Weights of a small mixture-of-experts language model, trained from scratch on English Wikipedia: 32 SwiGLU neurons an expert.
Below are experts of layer 7 (counted from 0) of a mixture-of-experts language model. Rows are named gate (a neuron's input weights, with its number), up (a neuron's input weights, with its number) and show model dimensions 192-255. Each number is 50 + 10 x the weight over its row's rms, rounded and kept within 0 to 99.
Before each expert's rows: "gets" lists some tokens that make up at least twice as much of what it gets as of all text. This comes from a sample of Wikipedia text that the model never trained on. Tokens count by the router's weight.

# expert 25
gets: "1", " (", " —", " and", "–", " first"
gate0:61 43 60 52 46 59 40 49 62 52 64 36 53 63 51 50 44 60 61 43 60 49 60 39 63 70 44 44 45 40 52 40 48 48 50 46 39 45 67 60 59 46 43 55 54 52 42 70 47 64 41 49 62 56 60 48 64 53 55 49 52 65 34 44
up0:40 48 63 61 48 33 62 53 48 35 46 52 51 39 46 38 45 41 70 58 44 54 52 66 42 43 50 48 60 46 49 48 38 51 43 57 41 47 63 49 48 55 43 39 49 55 49 33 66 62 59 53 34 52 47 50 63 29 44 60 47 33 29 62
gate1:49 61 57 51 36 53 48 43 49 51 60 64 46 55 52 59 54 70 54 37 49 54 31 61 52 44 44 70 59 59 45 45 55 53 46 55 66 63 46 44 48 72 51 33 40 46 45 45 50 58 43 32 36 43 50 43 33 61 53 61 60 72 65 62
up1:35 66 53 35 41 61 41 41 41 29 34 48 56 53 39 52 49 48 63 49 49 41 55 31 57 45 44 46 47 46 52 58 56 62 45 44 41 57 50 30 73 40 57 35 59 36 40 33 46 57 43 41 44 55 55 64 47 39 39 46 59 51 47 56
gate2:41 45 59 53 38 65 49 62 53 41 58 45 47 53 44 52 52 73 64 51 39 72 43 38 45 49 56 39 53 34 61 46 51 50 71 41 59 53 36 55 57 53 47 29 36 53 37 50 58 42 48 48 49 42 49 35 41 55 59 42 65 63 72 50
up2:42 46 37 46 41 49 54 69 44 58 58 35 37 44 49 43 53 65 65 49 40 66 50 61 42 50 57 45 59 52 55 52 56 33 53 43 64 46 46 43 42 71 54 46 36 56 51 70 50 45 70 60 62 53 39 64 37 43 46 33 40 46 47 61

# expert 52
gets: " the", " football", " State", " his", "s", " United"
gate0:45 59 49 46 41 55 54 54 45 63 37 33 40 33 53 46 71 56 46 60 46 51 52 46 44 60 50 39 60 55 51 61 37 47 48 59 62 51 55 37 52 64 50 48 48 44 54 46 54 24 53 51 55 70 45 42 60 50 59 30 55 27 73 44
up0:50 46 55 49 51 35 61 50 51 63 58 61 37 65 45 55 55 52 31 43 45 46 58 52 49 58 54 52 60 56 43 50 48 35 53 60 46 60 34 57 57 43 39 53 45 50 54 52 48 40 53 38 60 42 35 66 31 56 57 48 45 67 35 31
gate1:63 33 51 63 42 44 50 57 52 46 53 53 62 39 62 56 50 33 60 57 37 54 45 50 59 60 50 36 38 38 57 49 39 41 55 57 42 42 64 64 32 34 38 57 55 39 30 47 42 56 57 51 71 30 37 57 49 47 52 37 58 37 63 51
up1:42 51 49 41 47 65 42 59 37 38 47 47 64 54 47 48 61 47 57 46 51 42 53 44 58 36 67 55 65 54 49 39 50 65 61 37 56 45 60 44 57 43 41 59 42 37 58 63 62 49 62 45 32 65 47 44 50 66 43 51 44 54 35 25
gate2:49 47 50 43 39 51 38 57 43 51 44 68 52 42 46 72 44 49 61 48 35 40 24 76 55 60 40 66 46 57 42 31 54 52 59 51 42 55 50 48 40 54 54 62 55 58 48 37 56 45 47 44 33 50 53 43 57 63 47 53 63 30 34 30
up2:47 55 65 56 50 54 53 44 51 46 42 33 46 46 60 43 58 61 34 52 60 67 39 45 38 38 41 31 48 52 40 48 49 39 56 42 45 54 57 43 40 37 48 47 44 51 52 39 40 44 47 43 34 60 47 70 52 53 39 46 47 58 55 57

# expert 3
gets: "\n", " |", ";", "/", ");", "==="
gate0:59 35 62 49 69 57 46 62 38 63 51 46 56 36 54 45 46 41 53 40 59 58 57 57 44 45 46 56 54 56 84 58 75 60 37 44 37 47 47 62 27 36 51 37 37 44 64 46 47 49 43 58 33 51 48 49 37 60 39 41 59 39 51 53
up0:76 56 58 62 45 73 67 47 58 43 20 59 60 50 54 38 35 71 56 48 49 54 36 50 54 51 29 57 59 40 70 68 62 60 55 42 48 61 53 45 58 34 50 63 35 52 52 52 46 42 65 63 63 54 54 41 55 55 55 43 46 45 58 43
gate1:60 76 40 47 42 49 42 51 43 51 58 51 59 56 62 68 54 63 34 54 51 67 52 54 70 47 49 58 62 54 49 39 65 43 48 49 53 54 42 52 31 55 27 61 50 42 46 57 37 68 61 54 49 52 39 53 37 59 39 35 58 60 46 46
up1:60 46 39 49 57 36 63 54 75 46 43 43 50 47 67 62 35 55 71 51 52 42 51 53 44 56 37 40 50 37 42 44 48 59 45 56 51 49 38 45 40 46 43 20 46 56 50 61 30 64 57 43 61 54 52 59 42 70 54 47 48 50 31 67
gate2:55 54 54 42 45 39 54 64 41 45 56 52 40 35 53 36 36 43 37 45 41 34 56 62 45 49 51 53 66 46 34 43 50 37 42 59 42 41 42 54 48 51 46 57 51 59 47 68 56 45 46 46 35 73 31 53 47 53 41 30 44 47 47 30
up2:33 42 44 36 17 49 50 48 63 56 36 50 56 44 61 53 44 58 51 39 46 33 73 51 64 60 69 67 65 48 44 51 52 31 69 46 25 53 48 70 42 61 48 46 46 23 45 47 59 66 59 31 44 51 51 33 48 54 52 49 48 67 48 46

# expert 22
gets: " (", "9", "1", "0", "8", "7"
gate0:57 61 41 36 50 46 24 51 57 49 59 47 67 39 27 54 66 70 66 50 40 49 63 51 49 57 47 39 57 44 57 67 53 56 53 34 54 43 34 66 53 63 55 64 52 52 45 60 36 51 60 57 38 43 36 43 64 40 60 56 54 50 57 37
up0:63 48 42 46 69 62 28 57 60 30 48 47 53 39 46 44 55 71 38 52 54 59 54 56 43 39 66 58 62 47 63 58 34 53 32 30 56 56 36 55 53 53 55 62 40 64 63 69 61 54 44 46 55 50 47 59 63 45 50 50 50 51 61 64
gate1:48 49 53 50 47 32 59 42 68 48 58 56 51 42 47 51 53 44 57 50 55 51 42 46 65 69 62 32 32 53 45 62 53 37 33 52 60 42 50 45 53 52 44 62 40 37 41 65 47 72 75 25 46 52 42 49 54 62 57 56 71 69 39 56
up1:31 59 44 52 42 31 35 59 36 46 46 42 29 41 47 57 48 46 53 53 58 66 66 42 35 36 62 46 64 58 45 35 75 47 59 48 50 66 58 71 47 44 36 28 41 36 35 48 59 55 56 35 49 61 51 48 45 47 59 33 56 58 54 51
gate2:70 35 36 48 67 50 58 36 58 44 52 52 68 62 42 44 56 59 45 52 51 48 48 34 53 58 69 64 46 45 29 47 47 35 58 36 60 58 25 30 45 45 58 58 39 50 27 71 52 35 50 36 68 60 53 58 55 53 37 60 57 41 71 40
up2:70 50 44 48 26 52 38 44 45 35 67 49 59 36 40 52 70 62 40 32 41 57 62 57 54 44 59 64 67 65 58 59 49 42 38 50 37 61 54 58 40 39 46 38 46 54 45 37 40 59 61 50 55 35 46 50 54 49 45 26 48 49 61 42

# expert 59
gets: " in", " of", " In", "In", " to", "2"
gate0:53 32 62 31 66 56 40 41 59 50 61 51 48 57 22 52 55 66 48 56 57 44 46 57 49 56 48 55 39 24 43 50 56 49 67 58 44 43 36 55 51 36 32 41 49 45 49 50 56 50 45 58 62 69 34 33 38 54 60 44 48 49 53 46
up0:52 55 55 61 50 52 49 53 50 40 39 64 39 53 42 29 33 38 37 54 31 48 51 72 69 45 50 47 48 39 65 53 59 59 29 42 67 51 48 32 66 49 56 61 47 48 63 55 54 49 38 61 48 33 52 39 65 67 43 56 61 46 32 47
gate1:45 45 45 45 61 45 66 48 40 63 55 57 50 57 46 51 43 41 48 61 67 55 49 65 53 48 55 51 48 58 47 37 59 63 50 61 43 47 42 61 39 77 44 66 33 49 62 62 70 35 62 59 51 51 65 49 50 29 57 38 49 50 47 41
up1:32 51 63 55 49 43 48 50 55 48 45 43 53 32 63 50 51 57 61 41 40 52 23 60 67 54 46 61 46 41 43 63 45 50 59 51 60 52 43 56 55 48 62 55 54 70 62 47 48 60 34 57 28 47 44 57 58 45 48 54 42 43 42 51
gate2:56 43 41 48 47 50 38 57 42 37 52 57 49 55 62 63 48 61 42 41 43 58 60 73 55 50 47 63 52 57 46 62 66 57 45 72 44 49 59 47 49 56 46 58 62 42 49 58 42 49 52 48 38 50 54 51 51 68 49 52 53 53 37 55
up2:69 40 53 44 53 46 56 79 29 49 66 42 64 59 51 61 50 50 49 35 47 65 52 65 44 66 36 57 52 57 46 48 51 47 42 56 64 51 54 53 45 60 35 53 73 50 45 53 51 47 58 43 45 49 41 55 40 49 48 77 44 37 34 62

# expert 36
gets: " the", "|", " |", "-", "The", "="
gate0:58 79 56 64 43 46 56 64 67 48 41 65 60 50 56 41 55 53 34 58 49 58 49 47 68 33 69 49 45 27 38 42 55 67 26 39 51 39 52 39 47 40 49 45 69 52 43 39 33 31 38 41 49 53 54 44 70 62 42 41 58 51 35 54
up0:67 42 56 32 50 51 62 54 52 56 50 46 64 47 45 57 46 43 46 42 49 58 61 35 49 49 48 65 39 62 56 56 54 57 75 55 45 56 64 35 39 53 35 49 44 64 42 39 56 44 41 53 72 60 55 40 59 62 52 32 46 41 60 38
gate1:42 56 47 64 65 42 66 45 47 76 63 53 42 70 65 40 58 63 40 54 56 44 43 58 67 53 73 54 37 53 52 52 49 36 44 40 44 56 63 69 38 38 63 50 32 66 40 48 55 54 48 40 44 47 55 41 55 61 45 33 58 50 43 45
up1:60 40 54 47 64 65 44 54 53 67 63 51 50 47 43 47 49 48 56 53 46 47 49 53 45 50 41 51 46 31 50 43 61 53 40 63 42 25 48 49 43 56 34 55 32 50 61 66 51 44 56 65 38 31 52 57 36 51 46 50 53 50 30 69
gate2:56 43 50 42 46 29 47 43 40 29 44 49 50 38 50 57 35 54 47 51 50 55 41 55 46 55 62 38 57 63 25 42 58 38 60 40 54 41 48 57 42 36 51 36 47 42 37 53 54 42 50 47 39 53 43 49 49 63 48 59 62 74 64 32
up2:39 47 42 59 41 29 42 46 28 39 54 49 65 32 50 58 40 66 61 65 54 63 33 48 40 61 47 53 39 55 39 45 69 45 58 46 38 54 48 47 56 39 57 52 56 27 61 52 55 55 57 62 44 67 61 52 56 58 59 39 63 57 36 53

# expert 20
gets: "1", "9", "2", "0", "8", "3"
gate0:56 44 76 37 65 46 63 66 63 45 44 49 68 57 56 46 50 61 37 25 46 65 51 53 68 44 38 41 54 44 52 32 49 37 54 64 52 64 65 51 36 53 44 70 71 40 53 51 57 69 59 53 44 43 53 53 43 40 46 55 62 51 51 47
up0:50 53 58 68 71 62 55 44 55 55 45 70 60 44 49 51 39 52 49 49 41 43 25 35 62 56 55 39 59 60 48 51 48 32 53 47 55 53 32 59 49 35 53 44 61 50 52 46 55 37 38 55 52 48 56 49 63 67 49 65 44 58 48 36
gate1:59 56 42 52 53 44 51 32 47 61 51 39 45 39 43 58 44 62 44 58 41 56 50 62 44 54 53 45 47 46 40 45 64 43 55 52 49 71 43 54 64 52 57 41 56 62 72 36 52 53 34 56 53 47 52 58 56 56 58 47 48 46 65 44
up1:38 42 41 60 58 41 45 62 49 53 44 55 51 46 49 37 59 57 65 39 45 41 38 45 50 36 48 70 38 35 59 58 38 57 40 33 32 33 59 40 50 51 52 63 60 64 44 55 53 33 61 56 57 34 25 55 50 49 61 76 35 31 40 54
gate2:40 49 51 64 50 51 51 52 65 52 49 41 46 56 55 85 43 41 52 34 55 53 46 42 71 50 52 56 62 46 61 55 34 60 47 72 37 52 34 55 39 53 65 54 49 51 55 41 65 60 53 38 31 50 32 46 65 52 57 57 31 56 35 38
up2:42 60 44 46 48 37 38 39 34 59 37 41 51 45 51 42 40 42 68 53 60 50 70 47 50 42 39 45 51 55 72 50 64 47 45 32 59 48 37 52 67 46 58 48 36 40 52 52 55 49 31 47 75 35 47 48 51 48 36 49 25 57 52 28

# expert 4
gets: "\n", " is", "===", " \"", " are", "/"
gate0:54 41 53 31 63 49 42 40 57 46 39 45 54 50 59 40 53 57 50 54 40 36 39 54 58 61 43 51 41 57 67 40 55 45 56 39 41 49 50 41 41 63 60 71 38 49 47 43 62 51 53 58 47 45 57 48 40 43 47 56 43 68 47 45
up0:48 46 58 46 64 54 34 54 55 34 55 44 50 27 32 48 51 42 48 48 37 48 46 39 59 50 43 40 56 52 58 48 59 61 47 32 39 43 53 56 65 33 53 31 61 64 54 53 29 38 38 46 48 54 54 60 46 34 61 43 37 38 45 70
gate1:42 58 45 30 62 33 55 38 26 52 55 38 53 39 59 49 46 50 62 58 40 54 36 63 58 53 55 32 63 69 41 42 57 54 32 33 37 54 24 38 66 44 68 47 51 64 50 58 45 44 56 50 48 66 59 55 36 54 31 46 64 58 54 40
up1:35 43 44 18 47 38 43 41 54 45 48 52 49 51 59 33 26 60 55 42 64 49 64 36 30 52 47 38 52 47 47 57 52 61 63 25 63 41 73 63 51 41 57 53 37 36 73 44 55 32 43 43 71 33 62 54 38 52 50 28 46 60 50 49
gate2:37 44 59 41 41 56 50 64 46 43 52 61 50 58 43 57 57 56 42 43 42 60 50 62 51 50 48 57 49 38 73 53 53 47 44 50 34 43 33 55 53 44 50 51 40 47 50 49 52 37 34 58 29 30 49 42 57 45 51 34 53 71 69 64
up2:35 31 49 38 52 47 41 53 45 63 81 69 50 50 52 69 49 51 62 62 39 50 48 41 58 42 57 46 59 46 54 46 55 48 61 40 65 36 58 51 47 70 31 37 38 48 48 39 50 54 52 40 35 59 48 46 44 45 49 69 60 49 55 50

# expert 9
gets: "\n", "===", "==", " Title", " to", " JPL"
gate0:60 33 49 49 47 41 38 41 48 39 55 45 60 62 28 55 31 60 67 47 51 57 69 42 25 48 42 53 45 39 45 44 52 51 54 50 53 45 46 44 44 47 51 27 60 57 49 41 42 39 37 62 57 47 54 46 57 54 52 48 43 61 61 63
up0:56 51 56 49 56 65 52 42 60 55 63 43 66 51 31 61 75 70 46 54 38 53 48 50 50 50 59 59 45 53 26 41 42 52 47 56 51 70 62 59 57 42 31 62 45 44 47 52 44 62 47 56 55 53 46 53 50 51 46 48 48 57 68 61
gate1:49 61 34 53 54 53 52 57 45 42 45 45 67 49 49 44 44 45 25 62 36 50 60 65 44 40 67 60 54 51 42 54 61 40 42 48 55 50 31 60 45 68 57 48 63 45 45 46 44 59 52 32 62 59 49 60 53 35 50 51 59 53 50 52
up1:44 45 49 47 42 50 48 50 65 52 39 54 58 30 28 54 33 75 50 64 61 32 52 42 40 31 37 39 52 37 69 48 37 53 58 43 32 35 45 52 55 56 47 31 54 40 44 33 62 46 62 66 53 44 52 40 40 51 46 50 48 52 70 65
gate2:46 47 54 43 46 59 33 55 57 38 49 57 39 55 58 49 46 51 40 38 38 61 52 37 35 54 44 64 59 63 41 36 47 61 58 52 27 48 41 55 32 40 72 54 55 61 60 46 63 46 49 49 55 38 45 43 50 47 38 48 39 57 49 48
up2:61 54 43 55 55 59 46 63 49 33 79 38 45 40 59 38 36 40 44 61 59 62 56 49 62 54 68 48 51 50 41 53 63 61 51 46 67 48 50 53 64 47 48 25 48 64 63 40 43 47 33 83 38 43 49 71 31 45 57 66 48 52 32 54

# expert 28
gets: "1", "9", " the", "2", "3", "4"
gate0:39 42 47 38 59 68 57 58 45 36 42 28 49 51 61 43 50 38 40 48 49 40 35 35 37 62 54 45 70 67 55 37 39 67 43 35 43 49 46 43 63 33 55 45 50 67 42 47 60 35 41 53 41 71 38 52 47 39 29 41 50 50 50 45
up0:40 30 46 40 41 56 55 55 61 50 25 39 53 51 47 53 54 55 55 54 56 56 63 39 70 45 62 43 74 55 55 45 41 37 56 41 50 41 48 52 44 50 48 51 63 30 56 53 48 60 41 75 64 37 47 37 54 64 63 43 38 43 30 42
gate1:50 48 48 58 58 37 54 51 44 68 48 47 51 51 42 39 41 58 42 43 46 42 38 65 64 51 49 39 68 51 41 42 36 52 56 49 56 42 56 79 39 41 39 54 40 38 55 43 45 52 56 32 44 52 41 43 49 45 70 51 45 57 39 57
up1:42 59 68 63 41 59 47 60 61 56 72 48 49 51 42 57 60 41 48 50 63 45 56 72 42 48 45 50 47 58 42 59 70 52 48 38 57 25 49 54 45 54 53 48 50 69 48 53 48 39 52 56 59 60 44 48 54 30 34 46 51 43 53 43
gate2:43 42 53 68 56 50 63 48 66 56 49 46 44 70 32 75 41 65 53 41 63 55 55 62 43 44 54 43 68 58 51 45 32 54 48 46 40 62 25 72 38 72 59 49 55 53 55 39 58 71 48 57 55 50 43 55 58 63 46 49 49 44 49 33
up2:39 61 40 54 62 45 47 66 45 50 55 54 44 35 37 39 57 19 62 63 54 66 55 73 44 53 52 56 48 45 58 45 50 45 39 53 50 37 62 55 50 52 43 35 44 66 42 60 77 43 56 51 43 42 55 56 40 56 46 78 45 56 49 57

# expert 60
gets: ":", " of", ")", " by", " to", " with"
gate0:48 40 81 64 60 50 49 42 49 50 50 65 58 47 36 66 48 53 64 50 68 58 76 62 50 65 51 51 64 43 46 55 45 40 64 56 48 39 51 65 47 53 64 37 59 39 39 39 54 50 48 43 27 58 55 53 50 63 48 47 62 41 57 71
up0:43 56 46 50 50 52 61 42 54 52 45 70 39 39 35 56 51 39 44 30 71 62 32 66 51 47 37 42 37 46 42 62 55 53 51 52 57 47 55 48 32 61 44 58 58 53 40 53 55 47 69 45 62 51 46 41 48 53 56 63 65 31 44 52
gate1:48 59 44 51 57 48 55 50 55 42 41 55 59 64 50 51 37 43 51 55 36 62 38 59 48 52 66 45 44 61 25 59 42 50 48 61 44 66 55 50 43 61 48 41 42 40 47 34 56 31 52 53 53 56 47 36 60 61 54 50 48 55 36 46
up1:60 30 48 42 56 58 38 64 62 33 58 59 47 42 49 50 49 41 47 61 50 28 66 49 48 49 44 54 43 55 57 49 53 53 47 26 63 43 40 60 57 69 52 45 51 49 54 61 54 43 44 42 42 48 48 52 54 51 67 52 73 44 40 50
gate2:43 44 50 65 69 30 52 40 31 34 54 73 62 50 51 31 50 58 41 44 42 61 56 62 39 66 60 47 40 40 64 65 26 57 49 64 49 53 58 67 51 55 48 39 34 48 43 59 63 60 51 51 62 54 50 55 55 63 41 48 54 62 41 55
up2:61 51 50 38 73 44 45 33 38 56 45 40 55 42 57 45 50 75 57 41 62 38 54 54 42 43 43 43 46 56 43 41 57 26 43 70 49 46 47 41 45 43 58 61 50 36 53 39 49 53 66 45 36 45 60 46 38 73 38 43 44 61 63 49

# expert 17
gets: " and", " the", " The", " his", " this", " but"
gate0:52 33 65 47 43 50 58 65 36 60 45 27 56 59 45 42 56 27 41 29 40 55 52 53 41 51 57 55 44 49 52 44 32 55 60 51 60 58 65 61 42 49 63 48 40 39 55 44 54 55 47 53 47 41 37 51 57 45 26 52 44 52 57 41
up0:52 47 54 36 47 43 54 57 45 59 63 42 47 52 46 48 49 32 39 47 51 49 76 44 46 53 46 41 75 48 57 41 37 55 66 41 55 67 52 43 66 50 49 59 45 66 67 63 58 43 42 47 52 46 51 51 42 33 61 64 57 53 56 19
gate1:61 45 41 35 36 56 60 51 46 47 40 51 36 52 61 44 55 40 44 37 61 53 37 41 44 62 42 47 33 55 41 59 56 44 46 40 50 36 42 46 62 51 58 45 60 55 42 37 45 45 40 43 33 58 52 45 76 47 49 45 54 39 52 52
up1:57 71 41 22 60 60 56 55 79 50 46 73 34 34 49 33 78 48 45 62 51 57 48 50 58 47 43 43 63 55 51 67 43 53 56 32 42 57 49 54 58 47 59 53 51 63 64 64 53 42 58 38 64 55 63 53 45 44 51 59 52 37 41 66
gate2:47 56 36 62 44 31 58 38 55 60 44 59 48 47 61 48 53 46 44 35 35 45 48 34 49 40 51 21 46 63 47 37 57 40 55 62 63 43 51 36 62 49 30 53 33 49 24 35 48 59 45 34 51 33 47 52 33 62 33 52 55 54 72 42
up2:42 48 63 41 44 60 47 61 57 52 48 39 40 56 52 64 39 39 59 53 42 54 57 30 46 70 52 61 44 43 66 54 53 46 40 36 49 67 55 72 44 65 58 64 38 42 48 72 56 33 68 42 60 46 59 68 59 27 44 51 43 61 34 62

# expert 56
gets: "0", "'", "1", "5", "6", "3"
gate0:50 54 72 59 50 35 44 61 59 42 35 59 49 37 46 47 59 51 46 54 61 35 61 51 54 57 44 40 60 53 43 37 63 51 38 53 59 42 42 48 58 42 43 50 48 52 55 67 48 56 49 42 43 50 53 52 45 56 33 33 51 47 37 56
up0:42 66 42 47 64 57 52 35 52 70 50 33 55 47 37 44 55 35 50 47 60 47 47 60 63 27 38 39 45 48 42 46 44 56 58 53 62 40 64 59 66 47 64 67 43 57 70 49 63 49 27 48 56 41 28 53 42 58 27 38 64 58 54 31
gate1:44 56 55 65 48 50 64 60 58 61 64 64 64 44 42 68 56 60 52 43 36 57 43 47 56 64 42 39 41 38 58 56 49 54 63 45 34 34 54 55 57 46 36 70 54 46 57 28 59 54 58 45 26 51 52 44 47 48 61 37 51 29 29 49
up1:49 49 40 57 52 56 53 60 53 49 64 58 55 41 48 38 50 59 64 75 48 39 64 78 50 55 57 57 38 60 53 49 61 53 47 53 64 58 34 52 37 44 41 72 64 49 36 47 58 37 48 70 56 61 53 51 56 61 67 47 59 52 56 38
gate2:55 53 62 38 46 58 52 41 59 46 42 43 56 44 40 64 46 43 43 61 52 57 54 62 63 55 56 36 46 52 44 35 45 47 56 32 40 36 49 31 46 53 45 62 62 59 28 33 52 46 63 53 34 43 55 55 47 48 30 50 42 44 49 58
up2:43 56 42 52 57 58 49 42 37 34 47 37 52 52 58 36 25 64 50 34 59 37 72 59 50 58 58 43 29 54 47 66 25 40 39 37 58 61 58 68 41 22 37 61 53 53 61 58 39 58 33 48 53 58 48 56 51 76 48 58 52 44 39 69

# expert 48
gets: "%", "6", "3", "4", "8", "5"
gate0:58 57 60 46 46 35 57 67 42 49 44 56 55 59 59 48 43 32 53 42 54 57 35 41 53 48 41 50 45 51 42 44 36 45 36 57 40 43 45 40 46 61 52 47 51 59 68 45 44 55 50 34 41 46 46 63 68 54 49 48 47 41 50 61
up0:51 54 35 40 50 61 39 39 51 64 54 48 57 57 51 62 45 60 47 53 48 50 54 63 53 58 49 42 45 60 61 46 52 40 55 37 52 55 64 33 48 36 65 41 51 59 47 45 37 59 48 28 52 39 54 58 40 38 53 53 29 62 59 55
gate1:42 66 45 54 26 41 46 57 42 48 50 44 63 42 51 51 42 37 51 46 33 65 49 50 45 41 57 42 44 60 39 49 34 42 48 37 54 54 55 61 52 58 37 54 54 44 57 51 67 38 42 62 41 40 47 58 60 41 43 50 54 52 42 42
up1:76 38 48 47 47 55 50 57 42 47 46 54 52 39 38 43 41 52 51 34 42 52 35 35 45 56 62 44 39 53 51 61 46 56 38 33 43 39 66 45 45 48 51 62 58 55 51 51 57 56 34 26 45 52 65 40 47 48 53 58 50 73 48 52
gate2:37 61 43 40 36 59 59 44 40 46 55 39 40 32 35 58 43 44 64 71 71 65 54 57 49 53 48 59 38 41 43 46 57 52 65 58 52 44 55 51 58 51 30 40 57 48 52 54 49 55 41 46 41 68 43 54 53 69 64 56 48 58 40 52
up2:39 50 69 56 45 26 53 59 60 63 42 52 53 70 60 58 56 63 64 35 58 52 61 38 52 50 42 57 64 51 52 46 54 34 53 59 51 64 46 44 55 48 60 57 46 49 54 44 36 29 52 52 45 68 59 67 60 27 42 40 41 63 50 52